config.toml
d_shared_expert = 192
moe_layers = [0, 1, 2, 3, 4, 5, 6, 7, 8, 9, 10, 11, 12, 13, 14, 15, 16, 17, 18, 19]
vocab_size = 8192
positions = "rope"
parallel_block = false
max_grad_norm = 1.0
max_seq_len = 1024
doc_mask = true
z_loss = 1e-05
dataset = "wikipedia_en"
Below are experts of layer 17 (counted from 0) of a mixture-of-experts language model. Rows are named router (the router's row for the expert), gate (a neuron's input weights, with its number), up (a neuron's input weights, with its number), down (a neuron's output weights, with its number) and show model dimensions 256-383. Each number is 50 + 10 x the weight over its row's rms, rounded and kept within 0 to 99.
Before each expert's rows: a language model's description of what the expert responds to; "raises" lists some tokens whose logits its average output raises strongly, later layers aside. This comes from a sample of Wikipedia text that the model never trained on.

# expert 31
What it handles: Capitalized words starting titles of works and names of parties or organizations, such as Dis-appearance, Royal, Independent, Alliance, First Cow.
raises: " ", " G", " Man", " Day", " A", " and"
router:55 51 50 31 36 64 45 66 41 40 69 45 63 68 72 46 63 51 44 54 33 37 47 53 34 58 52 57 40 51 32 47 60 65 62 46 53 62 42 69 48 64 60 29 46 52 47 65 44 52 65 53 57 60 50 43 59 37 39 46 43 41 49 29 49 55 64 39 46 46 39 53 45 67 44 38 44 39 52 61 48 34 51 58 39 36 61 60 60 53 64 44 58 52 37 47 54 51 46 43 36 52 70 60 54 46 41 40 48 62 49 49 53 65 50 28 33 34 56 56 63 60 47 55 75 61 58 56
gate0:49 40 44 48 54 39 44 54 52 53 37 43 56 55 64 46 38 44 51 53 59 54 55 44 22 59 48 49 42 41 33 34 48 68 57 42 53 39 59 56 52 55 46 38 49 34 53 56 63 50 58 63 60 65 43 54 46 44 42 51 39 41 49 64 24 48 46 44 55 48 48 59 50 58 49 40 49 65 57 54 61 61 44 51 56 62 35 60 60 42 53 50 53 53 47 40 44 42 59 39 60 38 64 54 33 64 49 40 50 57 66 43 54 57 53 20 45 58 35 53 42 48 40 41 44 50 69 44
up0:50 38 46 64 35 45 54 29 42 51 49 58 42 49 51 46 42 61 45 42 44 36 56 35 66 49 51 64 51 56 40 62 45 38 46 47 54 38 47 67 50 47 46 66 41 42 52 49 29 41 64 38 54 21 48 39 42 55 48 44 56 56 59 32 41 44 35 43 47 55 60 50 58 33 58 36 66 34 43 57 66 52 49 40 64 50 36 49 45 44 44 53 44 53 45 55 58 46 64 66 58 64 39 40 47 77 70 59 52 43 53 50 40 30 38 46 55 45 60 52 58 60 39 43 64 50 39 56
down0:41 37 49 57 41 46 33 60 49 50 49 62 37 21 53 40 34 45 56 46 37 41 52 74 57 51 57 64 39 39 42 48 59 59 36 42 69 55 39 51 40 33 40 51 40 57 52 34 47 56 52 56 47 44 48 38 34 43 54 42 57 54 67 31 36 49 50 45 40 42 59 47 47 56 40 36 36 38 67 18 51 58 64 50 48 57 49 44 59 58 37 53 47 37 55 41 43 50 37 35 55 45 54 57 58 32 38 40 65 54 39 37 49 47 43 49 38 62 43 48 61 49 42 52 54 49 56 62

# expert 26
What it handles: Syllable pieces inside words and names like wa, ta, ha, al in swastika, hitchhike, slalom, Taxi; also scattered digits in dates and tables.
raises: "s", " ", "me", "k", "p", "-"
router:42 47 51 53 45 49 50 62 41 50 53 38 46 59 49 43 60 51 43 59 49 55 44 53 32 61 43 62 61 38 46 44 72 68 49 33 62 57 38 42 53 43 40 55 49 32 49 53 55 40 67 52 57 59 44 56 55 56 36 64 47 42 61 45 72 53 60 34 68 53 38 46 49 67 35 39 55 32 38 58 45 30 62 60 34 52 51 59 46 62 59 72 43 57 54 47 43 58 56 47 63 39 54 47 52 55 48 51 41 62 49 46 39 57 56 40 48 63 57 62 41 59 59 66 67 51 52 51
gate0:51 59 55 44 67 60 54 55 45 52 48 40 18 55 72 53 43 47 53 50 51 50 47 57 56 46 48 47 64 44 41 65 53 50 44 56 51 60 63 36 54 47 49 29 52 36 75 37 57 52 46 60 55 43 35 40 33 63 61 50 46 54 48 63 49 43 58 50 78 44 59 41 41 43 48 47 35 26 51 47 50 46 53 75 38 58 57 38 47 51 52 58 64 42 50 63 56 57 43 70 55 45 50 76 60 30 53 58 44 50 50 46 43 47 65 54 35 63 45 44 52 49 48 46 44 39 50 61
up0:63 39 48 43 60 66 46 66 44 45 38 70 47 47 45 57 37 41 50 52 47 65 40 39 51 51 48 51 38 63 47 42 49 44 33 51 47 61 25 56 46 53 40 57 47 56 44 57 44 48 55 32 53 40 49 46 53 54 58 60 65 52 32 45 54 41 48 52 45 42 54 36 45 58 56 46 55 57 48 41 60 45 55 37 37 47 37 43 32 37 42 50 43 44 43 36 58 53 51 37 55 67 38 46 47 42 48 54 46 46 48 50 65 48 31 48 55 51 61 51 67 43 52 50 54 51 51 35
down0:60 52 36 61 52 67 62 53 47 57 49 52 58 51 58 38 46 61 61 48 45 56 44 52 48 31 49 45 55 61 51 50 51 56 50 30 66 53 38 71 53 37 52 46 52 51 62 49 24 64 45 62 76 48 55 51 57 36 39 54 62 56 43 77 51 64 52 50 37 55 66 51 59 51 48 35 54 54 62 44 56 24 53 64 57 50 53 57 46 51 56 59 55 57 56 57 50 53 42 49 58 43 39 46 57 52 34 25 51 35 42 46 70 44 61 38 48 51 47 43 44 57 36 44 64 58 63 62

# expert 20
What it handles: Function words and common verbs in running prose and song titles, such as to, that, and, could, went, Were, Want.
raises: " ", " for", "'", " to", " in", " he"
router:38 62 46 58 59 40 41 51 56 67 62 27 52 61 52 33 54 38 47 55 42 41 49 34 28 69 50 66 26 63 39 60 55 54 52 36 57 40 49 48 58 58 45 45 31 53 47 52 57 51 49 42 41 54 44 54 50 52 40 52 45 66 63 41 56 67 42 38 50 32 35 49 43 68 34 56 50 28 65 59 48 45 55 43 45 50 64 74 47 53 49 61 29 46 40 52 57 59 49 33 45 28 43 55 57 54 40 32 46 61 43 36 50 40 42 41 42 40 41 49 46 51 65 49 63 43 54 60
gate0:51 64 46 67 40 49 43 54 48 50 42 55 68 34 59 42 62 44 46 51 51 67 35 55 56 50 67 60 45 56 53 57 64 52 54 47 66 42 49 47 57 55 48 78 47 53 49 68 53 28 59 45 58 46 52 54 46 52 55 39 40 49 47 61 36 67 46 33 41 46 57 58 32 53 36 55 28 46 58 57 47 43 61 55 47 44 56 55 48 57 60 55 49 59 80 53 49 64 44 58 33 55 61 59 56 46 45 46 47 54 59 60 43 46 48 62 59 43 55 57 58 58 65 58 39 42 56 49
up0:40 53 52 39 45 62 45 72 56 29 62 43 48 55 46 50 50 48 62 49 55 44 63 49 54 52 40 38 34 56 31 63 51 53 59 61 47 51 41 57 42 42 55 50 58 55 43 36 71 52 50 49 47 39 45 61 49 38 45 53 38 49 58 55 52 59 45 49 60 29 56 61 45 53 40 53 52 38 52 43 52 55 60 49 42 59 49 50 59 60 53 60 55 18 59 53 59 53 63 31 47 71 53 26 58 37 53 46 49 55 51 62 56 57 51 47 47 40 54 63 45 49 57 35 53 51 43 52
down0:72 60 57 52 68 39 35 58 63 41 41 65 52 56 76 51 49 65 51 48 46 48 50 49 67 47 54 49 64 46 50 39 47 68 62 52 53 58 40 72 46 43 56 53 48 48 39 44 39 40 49 38 54 53 59 72 65 57 36 37 42 37 45 57 30 47 38 44 50 49 50 53 47 46 58 58 45 60 51 50 48 43 37 46 45 52 51 56 47 42 60 63 47 38 40 60 54 51 62 64 44 53 55 47 71 54 44 46 51 33 51 52 59 69 48 54 35 64 33 49 52 56 51 46 49 40 45 54

# expert 3
What it handles: Mid-word and final pieces of abstract or Latinate nouns and adjectives after the or a, such as development, process, mut-u-al, progress.
raises: "-", "s", " and", " of", "al", ","
router:38 75 50 20 28 35 39 62 69 42 60 47 69 52 53 44 42 54 44 53 49 50 40 47 32 54 51 54 40 82 26 61 46 64 60 28 51 66 62 46 53 52 47 47 46 55 52 54 46 41 61 44 47 62 45 39 53 40 38 38 49 48 49 51 48 60 57 47 56 48 47 57 57 60 40 62 43 40 47 49 51 37 58 58 63 73 51 63 42 47 51 53 38 67 65 47 40 51 46 47 46 38 68 62 41 43 40 45 45 58 48 43 51 68 46 46 35 57 67 46 46 56 47 47 49 48 64 36
gate0:61 56 46 29 57 71 62 58 48 47 45 23 45 53 38 67 44 61 44 59 56 56 38 69 48 56 63 34 47 42 53 51 52 56 40 43 36 60 55 51 44 26 50 51 50 54 47 42 33 49 51 49 43 33 37 54 64 42 49 41 47 49 56 52 44 53 52 48 38 40 43 70 50 51 70 53 58 49 32 64 46 38 32 53 57 62 55 57 60 41 33 61 62 48 54 48 53 50 54 60 62 58 65 42 57 57 57 50 55 48 43 41 51 67 50 61 44 55 64 47 50 51 55 37 45 36 65 46
up0:45 48 37 58 53 42 38 48 44 38 42 45 57 55 51 38 38 55 52 52 58 64 51 48 47 49 49 53 50 52 43 43 36 56 64 34 78 66 60 40 44 55 60 36 61 70 37 35 64 43 43 53 39 49 56 51 49 63 58 36 39 48 48 47 55 41 49 53 56 66 67 44 58 63 40 38 68 37 36 41 58 65 57 48 56 64 41 45 38 52 52 59 51 50 55 60 61 60 53 45 63 56 40 51 45 44 60 41 44 66 22 44 52 45 55 49 56 34 54 58 59 46 39 41 37 41 46 50
down0:50 37 38 45 38 42 29 35 45 51 43 57 53 52 63 59 49 69 51 72 64 48 43 46 57 60 54 48 44 39 55 50 47 51 57 57 47 48 62 46 34 52 65 65 27 63 40 44 43 32 52 51 67 43 48 57 46 40 39 54 49 47 58 57 46 45 40 58 34 40 36 44 44 47 76 58 58 45 49 59 56 49 34 66 39 35 55 39 53 53 44 50 52 49 50 40 44 53 40 53 47 44 64 46 51 59 51 33 57 53 60 29 37 50 44 42 49 38 40 50 40 68 52 46 48 50 54 57

# expert 46
What it handles: Digits, pipes and dashes in sports tables, plus infobox fields and words like League, goals, footballer, Position:, signed.
raises: " ", " and", "-", "\n", " to", " ("
router:31 48 37 41 37 49 29 54 35 57 60 51 47 47 59 44 59 44 43 50 45 38 56 47 41 50 54 47 62 52 43 63 54 64 67 36 58 60 56 54 50 62 65 51 49 55 45 63 50 59 47 43 43 75 50 48 37 54 30 48 38 61 58 65 62 56 45 32 57 39 46 55 41 62 50 80 50 35 33 64 46 47 59 56 48 46 74 60 51 51 61 62 38 67 61 44 73 70 56 43 60 47 59 55 51 53 30 49 31 62 64 31 40 57 61 47 45 56 58 58 60 64 44 53 55 58 33 44
gate0:59 49 34 49 38 45 39 62 50 47 56 38 54 51 52 33 44 59 56 45 45 38 45 28 53 52 45 49 57 54 51 56 60 43 59 26 66 56 52 39 41 36 53 47 43 59 67 62 44 49 50 67 46 67 57 40 46 51 59 71 61 41 35 43 55 39 28 41 71 51 48 57 45 64 49 66 31 44 49 44 60 40 44 58 48 49 68 46 40 38 48 47 46 37 40 42 51 57 52 43 47 46 53 54 36 56 39 45 46 40 64 54 48 35 50 55 65 67 50 60 51 47 45 50 68 43 55 57
up0:41 45 48 51 65 31 41 52 43 50 56 60 64 47 55 59 41 47 50 48 57 55 51 42 44 56 59 55 34 54 55 52 58 41 59 42 51 41 35 48 44 63 35 35 50 48 55 60 55 47 52 35 49 45 44 34 57 50 55 61 42 60 44 50 40 52 39 42 39 42 53 51 44 56 59 46 59 63 51 38 59 48 54 39 62 47 43 45 37 38 53 40 27 53 56 49 35 41 63 45 57 51 33 28 42 44 59 56 38 39 46 55 28 53 53 36 54 56 55 55 49 67 38 49 60 52 47 38
down0:43 40 53 66 64 57 50 42 43 53 55 53 48 50 53 51 48 50 54 52 48 45 59 62 52 39 54 37 34 39 63 50 39 52 48 53 65 65 52 56 64 66 49 49 49 49 54 57 35 35 51 53 45 55 71 38 54 52 41 80 40 31 51 43 22 46 50 48 54 47 48 57 39 74 61 58 59 49 39 67 57 45 48 47 58 39 37 43 46 69 58 65 52 30 77 53 48 46 51 48 70 54 41 39 56 48 53 36 39 52 39 57 45 49 58 43 56 50 51 49 37 53 54 61 40 70 53 45

# expert 61
What it handles: Capital letters in abbreviations from sports results, such as USA, AUS, ATP, FIBA, ITTF, GK, in championship and tournament text.
raises: " ", ",", "/", " (", " in", " and"
router:35 55 45 46 52 45 54 65 51 34 59 63 54 50 30 62 51 60 28 62 55 51 37 50 28 57 51 67 48 61 47 43 58 52 41 50 60 68 44 52 61 49 55 53 44 55 51 51 48 46 59 39 62 56 51 52 52 50 46 54 32 46 49 56 64 67 54 31 45 49 41 42 50 57 30 58 37 42 36 46 41 50 41 54 40 52 52 67 45 63 52 52 46 75 51 38 41 47 60 39 60 37 60 57 43 52 54 31 43 57 67 50 37 51 61 28 46 58 68 50 52 50 42 58 76 62 48 39
gate0:61 44 72 56 44 44 50 38 52 54 77 50 53 47 44 47 64 39 46 49 42 64 56 47 56 51 51 54 35 55 49 34 31 23 48 34 40 51 45 60 36 35 59 42 64 39 51 60 41 36 59 58 64 38 48 57 47 38 42 32 37 48 56 48 45 59 48 60 55 33 31 50 54 44 60 38 31 57 41 37 48 60 52 53 55 51 34 76 50 63 43 41 47 56 52 59 50 17 54 23 50 50 48 50 58 55 61 63 63 60 47 54 44 65 45 51 53 38 47 55 48 27 62 57 65 52 54 56
up0:47 32 49 54 53 71 51 65 37 42 31 56 66 39 38 52 30 55 63 42 54 46 46 65 52 43 44 66 43 50 51 59 55 64 55 54 44 28 50 32 61 50 45 60 36 62 57 53 65 61 33 39 33 59 58 35 59 63 45 53 55 59 39 47 42 60 47 41 55 66 63 56 34 45 55 62 50 38 63 66 60 45 61 40 43 53 72 47 54 34 62 56 43 56 55 59 50 71 55 67 64 65 48 48 51 37 60 57 42 40 48 61 48 52 50 48 55 61 39 42 60 77 60 45 51 37 66 28
down0:39 45 41 58 53 57 51 51 47 41 42 45 57 56 72 58 54 53 55 56 55 36 40 57 62 43 47 47 45 58 50 61 58 56 52 56 36 39 47 48 52 63 67 54 64 48 60 70 52 43 66 54 52 47 59 44 49 54 39 57 40 69 54 51 55 28 43 45 54 57 50 46 44 37 46 41 53 52 62 45 43 39 40 40 53 47 45 70 62 42 38 25 64 45 45 37 47 67 40 56 35 59 27 45 43 49 38 50 60 57 47 40 47 63 33 56 38 50 56 49 27 75 41 73 55 53 45 59

# expert 32
What it handles: Later digits inside years, coordinates, capacities and statistics, such as the 0 in 2004 or 2005, plus colons and pipes in infobox fields.
raises: "0", "9", "8", "6", "7", "1"
router:52 66 42 35 54 63 40 65 52 41 63 30 55 57 70 48 45 59 61 57 18 51 46 47 49 67 47 49 39 80 55 49 61 39 50 37 62 52 49 69 48 72 56 52 41 64 54 50 32 66 50 46 30 49 45 51 62 55 54 50 52 49 54 31 57 54 67 35 49 43 52 62 52 60 46 54 47 34 57 51 45 36 48 58 57 45 70 71 40 46 50 55 43 65 38 61 43 76 51 44 56 60 63 53 50 62 43 43 33 51 41 42 56 68 49 47 45 50 51 71 38 62 52 49 69 64 48 59
gate0:56 63 70 59 40 46 57 25 46 55 46 49 52 53 54 53 60 35 62 34 38 45 73 55 38 46 69 57 54 51 40 45 38 31 63 71 46 50 49 50 51 63 76 49 52 54 57 40 58 64 56 45 53 54 54 73 57 55 67 75 50 44 47 46 57 49 40 47 57 58 47 31 48 58 58 58 48 29 55 65 48 63 62 52 51 47 51 42 69 55 51 57 58 58 52 59 57 42 51 53 60 45 50 61 60 45 52 71 52 54 43 53 57 55 45 63 63 59 48 38 50 56 62 54 50 25 40 63
up0:34 51 68 45 56 63 53 36 67 52 64 63 57 56 32 56 50 48 50 62 62 48 30 41 41 30 39 58 50 51 67 44 61 63 36 44 54 41 58 39 52 14 44 41 40 67 41 50 30 35 54 57 29 66 61 32 39 35 51 34 33 59 43 48 53 59 40 47 46 52 51 77 60 51 43 41 28 53 42 44 33 43 44 59 34 47 48 44 39 44 59 48 50 41 53 37 50 58 56 47 53 46 63 49 36 52 40 50 66 48 60 44 63 39 47 42 58 51 62 50 67 34 55 55 60 49 47 55
down0:54 42 51 45 54 51 44 57 60 46 51 37 41 43 61 48 59 46 63 42 44 47 53 60 39 44 59 37 34 50 49 54 37 56 59 49 45 58 55 49 54 52 36 38 50 57 51 56 62 50 52 56 54 49 38 56 48 42 50 49 49 47 50 47 47 43 70 55 48 49 46 63 66 65 56 74 47 52 42 42 37 36 64 35 63 65 42 54 34 47 51 29 45 18 39 58 33 49 45 32 56 44 42 64 42 43 55 47 58 37 66 48 63 45 60 40 61 56 62 69 25 48 44 67 48 52 51 68

# expert 52
What it handles: Sentence-initial pronouns It, She, He before is/was in location or biography text, plus km and name endings.
raises: ",", " ", "'", " and", "o"
router:51 71 55 36 55 64 43 53 55 52 52 44 66 52 48 48 42 52 50 49 36 47 36 48 41 55 54 61 52 77 37 52 51 50 62 51 59 55 49 59 49 46 59 47 44 55 40 50 53 56 54 46 48 33 33 50 50 54 37 49 64 39 57 35 55 75 52 41 46 44 34 48 45 60 40 44 40 59 46 63 40 25 39 71 52 46 54 68 36 43 60 63 28 48 48 66 52 59 67 35 60 40 53 31 44 39 43 51 51 63 50 46 53 60 45 51 43 48 66 46 40 63 70 57 69 56 45 47
gate0:50 48 54 65 47 48 46 47 61 67 40 41 62 53 43 65 44 54 74 68 51 53 63 58 58 43 64 67 46 59 56 40 49 51 38 51 58 36 55 55 53 54 44 45 54 60 47 32 45 64 51 56 57 45 49 44 55 53 53 40 62 43 47 54 44 64 50 45 41 58 73 49 43 33 44 41 63 43 40 67 57 45 43 36 61 60 59 47 51 49 52 53 50 30 38 71 61 52 42 45 64 58 58 47 54 49 55 44 49 41 66 44 54 27 40 51 56 48 61 48 52 55 51 42 61 51 51 44
up0:58 65 37 55 43 54 49 38 52 34 48 40 59 69 64 51 36 55 39 41 44 57 50 55 51 64 60 47 51 55 58 55 28 64 47 53 58 54 63 53 55 63 56 41 52 55 48 49 50 47 44 48 53 61 43 44 67 68 28 42 57 38 57 47 58 38 61 56 49 44 63 60 39 56 68 52 57 45 57 61 54 38 36 57 64 60 45 52 35 42 55 39 45 60 47 35 67 63 70 56 66 44 45 48 53 33 48 40 55 45 46 48 45 51 33 49 34 51 59 56 59 50 51 42 53 47 67 54
down0:67 32 20 48 36 34 61 59 39 40 47 32 45 49 62 38 55 50 50 60 48 41 52 34 40 62 55 57 55 52 61 46 46 54 50 47 43 42 54 54 48 54 49 61 59 36 37 42 34 61 50 44 31 55 42 29 59 39 48 56 69 36 60 48 41 23 40 52 52 61 42 54 45 53 38 49 48 84 54 58 35 58 73 49 51 35 58 63 57 44 46 45 42 64 51 61 55 48 50 58 68 51 64 48 43 46 32 42 33 47 60 49 43 50 51 62 60 53 52 63 55 56 29 59 76 42 43 50

# expert 15
What it handles: Digits, dashes and pipes in sports results, medal tables and statistics, plus words like medal, Cup and scored, as in 5-0 kg, 2nd title.
raises: "2", "s", "1"
router:48 52 39 45 53 42 51 53 43 55 58 57 61 60 52 47 38 49 42 55 49 57 65 56 19 62 52 58 41 60 43 55 42 46 53 58 56 58 56 59 39 59 55 61 56 40 43 63 54 50 45 51 50 42 43 42 50 37 48 54 33 57 47 41 60 64 47 27 58 53 38 43 37 67 35 69 45 41 36 43 28 34 54 52 52 50 53 72 41 35 52 39 54 41 71 42 45 61 70 53 55 52 54 51 44 44 47 60 38 58 47 47 43 58 41 27 35 53 64 43 40 59 62 52 63 49 49 50
gate0:50 57 40 47 43 39 42 53 48 71 30 64 38 55 29 31 56 35 52 47 64 75 48 42 55 68 64 50 66 67 47 54 50 40 56 66 42 50 36 52 38 59 56 68 55 55 79 50 50 56 59 38 49 32 43 43 42 53 61 49 37 42 51 69 58 42 48 43 58 51 48 43 46 43 58 57 42 40 34 41 47 45 16 48 40 57 53 55 43 56 53 44 51 54 53 67 53 69 50 79 35 35 57 44 55 58 54 57 50 57 41 33 54 47 55 55 44 63 33 49 49 64 45 73 50 56 41 35
up0:53 32 52 57 58 59 59 63 44 45 61 42 47 58 39 59 47 57 41 66 53 26 48 56 50 47 61 52 49 29 47 53 50 40 39 32 66 50 46 37 45 39 40 62 34 42 45 33 57 52 53 84 61 65 65 47 54 45 43 48 55 53 61 32 48 80 51 53 57 62 38 70 61 57 41 46 40 61 69 64 62 54 58 48 43 57 58 40 62 48 57 66 46 50 61 40 46 54 56 31 55 52 47 42 54 38 49 47 48 40 54 69 46 45 39 49 51 47 45 58 36 47 50 26 60 53 60 39
down0:62 55 53 45 48 52 61 54 41 60 52 48 67 45 63 33 53 27 53 63 78 49 63 47 60 61 63 54 38 63 70 58 49 41 50 56 65 53 57 58 44 40 64 49 40 51 46 47 57 45 50 41 56 53 74 56 67 43 71 34 64 60 38 66 52 66 62 39 58 57 48 29 56 44 51 56 51 50 59 57 53 35 43 55 42 36 52 55 44 31 39 41 50 44 53 64 74 58 69 51 47 41 45 59 50 57 39 53 46 40 53 45 59 57 59 31 41 54 62 56 37 49 56 53 55 52 48 64

# expert 35
What it handles: Middle syllables of words and names after a short start, such as qu-ant, Mac-art, Vel-oc, often in French or Latin names.
raises: " ", "-", ",", "ra", "et", "e"
router:41 48 34 53 44 61 49 68 59 45 62 37 62 61 49 48 56 44 34 49 42 59 57 55 45 58 50 67 43 62 38 52 45 69 55 60 50 59 46 52 54 59 55 62 26 42 42 55 66 65 50 50 46 42 39 55 46 25 37 54 41 51 65 35 57 60 53 37 40 29 18 46 51 51 38 46 45 47 51 66 46 36 56 54 51 48 59 64 50 55 41 47 42 50 45 54 53 59 53 43 62 45 68 66 45 40 53 50 53 70 39 37 44 85 53 55 38 53 59 51 51 61 57 42 65 70 48 44
gate0:48 43 65 47 74 77 59 47 69 54 41 43 45 49 54 54 54 55 48 60 40 66 60 53 52 49 54 77 43 61 63 30 48 55 66 53 47 48 52 34 73 30 39 60 66 55 42 51 58 63 38 53 48 62 43 51 58 49 51 59 52 54 49 60 37 41 66 43 56 44 45 58 52 38 40 51 52 54 43 48 56 51 32 49 35 64 39 57 40 51 35 59 53 70 72 53 64 49 50 58 52 36 45 56 53 52 53 50 56 36 53 41 47 44 47 56 48 44 53 65 57 61 49 51 64 73 58 59
up0:59 42 57 61 51 52 46 77 48 41 45 61 60 63 49 46 58 44 78 69 31 45 41 43 39 42 49 54 62 48 52 42 45 60 37 31 52 60 49 58 67 37 68 52 48 42 66 63 66 65 45 34 48 32 50 69 43 45 58 61 54 50 50 50 54 44 49 51 41 47 48 57 43 67 68 58 63 59 59 53 48 49 46 57 54 58 65 50 73 52 48 50 43 62 56 50 41 56 44 51 54 49 53 52 53 53 55 59 50 59 52 48 46 65 42 49 56 46 52 47 44 39 34 71 52 41 48 53
down0:57 34 42 52 37 56 49 48 49 48 37 44 56 36 50 53 53 55 61 46 37 48 37 41 46 45 48 52 54 45 50 55 55 40 55 53 44 34 48 65 55 43 43 60 42 52 55 41 48 43 31 49 52 46 56 34 40 64 72 44 44 44 61 38 50 66 54 63 60 41 35 59 53 60 55 54 77 74 55 64 57 48 39 67 53 43 30 74 28 53 54 57 61 43 41 31 45 42 75 50 60 58 51 45 45 50 43 41 55 67 32 40 38 48 62 57 44 45 53 51 35 44 23 47 50 59 49 50

# expert 59
What it handles: Pieces and words in English surnames and place names, such as Smith, Jones, Hill, Street, Great, -berg, -ley, Hi-nd-s.
raises: "s", ",", "ing", "er", " and", "se"
router:49 39 54 32 52 58 54 58 44 40 66 42 62 62 48 43 48 45 57 56 42 61 46 30 42 69 70 41 45 61 44 54 56 54 51 46 51 67 59 65 38 52 59 59 42 55 48 53 31 49 65 57 66 63 40 48 54 37 32 52 51 58 57 41 42 48 51 39 50 37 29 52 49 53 40 34 47 49 70 62 45 40 45 42 40 56 55 58 46 58 57 57 48 65 58 40 60 46 50 44 35 33 70 48 42 52 51 51 48 57 42 33 43 63 57 33 41 46 42 46 40 60 56 61 65 75 40 49
gate0:52 75 40 57 33 52 47 59 48 56 59 41 57 49 62 64 40 44 50 45 42 58 66 57 55 48 55 49 53 57 44 53 49 39 37 36 44 57 61 61 50 56 41 47 58 65 66 71 44 53 48 60 67 76 48 51 43 60 33 42 58 53 53 50 52 52 47 47 41 37 40 55 41 54 71 54 63 59 60 36 39 41 39 47 64 57 55 51 49 43 35 43 56 36 47 58 50 36 40 39 60 52 52 46 50 51 40 34 47 62 61 57 51 68 56 45 53 48 59 40 75 61 46 27 22 62 45 57
up0:47 54 34 54 42 53 41 46 35 54 57 56 50 45 46 64 32 61 58 45 61 66 60 58 50 47 65 45 54 57 53 59 65 49 45 44 46 63 23 66 56 53 32 37 64 53 55 69 37 50 46 66 60 52 33 53 53 49 54 35 39 46 54 56 47 38 47 53 54 43 46 56 63 53 43 64 48 67 67 52 43 64 14 54 64 43 60 51 40 47 52 47 52 56 42 46 44 41 28 47 56 47 52 58 50 53 38 57 43 59 54 55 52 58 47 39 50 56 65 43 58 50 41 46 36 45 54 46
down0:37 51 44 60 54 58 44 54 44 55 59 39 55 49 53 61 43 50 48 42 47 52 34 45 50 60 48 42 51 67 51 53 34 46 49 74 42 32 55 63 58 42 45 64 54 48 39 38 42 42 46 29 48 45 45 50 28 75 48 41 39 52 46 45 44 63 44 50 43 71 60 34 61 54 75 32 38 63 68 60 48 38 31 38 46 46 56 30 54 51 35 34 40 41 46 59 42 48 53 51 61 36 52 59 48 44 45 42 58 41 45 50 56 49 49 56 46 48 49 43 39 45 60 65 46 58 48 48

# expert 4
What it handles: Inner and final pieces of long abstract or academic words, often after prefixes like re, con, de: advo-cate, embe-zzlement, archiv-ist, complet-ing.
raises: "s", ",", "en", ".", " and"
router:45 54 42 44 42 49 46 45 62 49 53 59 52 59 70 42 53 45 25 58 51 53 47 46 20 62 60 50 26 66 38 47 55 40 46 51 53 51 46 42 57 61 60 54 38 58 52 48 49 52 48 40 59 67 42 52 49 16 51 40 43 53 54 54 43 62 42 35 57 39 47 50 50 55 33 53 42 35 45 40 37 38 53 63 56 55 56 60 43 56 45 53 47 53 52 40 60 67 63 50 52 61 68 65 54 43 47 32 48 57 51 66 69 67 45 47 44 56 63 61 51 59 50 62 54 56 57 34
gate0:56 46 67 47 44 44 58 35 58 54 48 59 47 44 40 34 46 51 60 42 71 53 41 56 52 60 48 48 31 44 51 59 62 56 42 20 51 48 45 68 51 36 39 48 38 46 50 50 56 31 45 25 62 51 47 51 41 44 58 64 46 39 53 35 48 34 40 46 67 41 66 52 53 74 39 45 27 47 45 52 55 54 48 61 47 42 61 55 49 62 58 57 52 49 59 41 50 51 54 51 42 40 54 34 31 59 56 45 39 50 63 68 74 50 42 63 53 38 58 38 48 65 42 69 75 41 43 36
up0:55 51 48 43 55 45 41 57 43 55 56 41 30 50 55 39 47 51 61 55 64 60 50 40 53 66 66 53 44 43 47 55 66 40 65 47 47 67 41 49 46 57 67 74 65 38 55 50 59 39 58 38 56 37 53 59 52 49 33 50 37 40 60 44 54 33 60 62 60 46 52 49 39 49 46 55 69 46 43 42 68 40 53 47 40 48 62 52 46 48 48 36 30 47 41 66 44 49 70 49 50 46 50 52 53 42 41 49 51 42 50 63 51 42 51 30 48 52 55 52 59 48 58 48 64 45 40 57
down0:33 37 62 58 51 61 35 63 33 56 58 59 54 61 49 42 40 57 48 60 50 46 54 55 38 58 36 40 46 38 51 59 68 55 46 42 51 46 39 49 43 52 51 45 39 42 37 57 51 39 49 62 44 54 42 46 61 52 41 40 47 53 53 45 50 53 51 52 68 47 41 49 35 60 40 52 48 55 53 60 55 54 49 68 54 55 44 41 49 53 58 54 38 68 44 52 38 57 45 43 68 56 47 36 53 41 44 64 47 48 56 43 46 57 49 48 46 49 57 61 53 39 66 47 47 51 36 44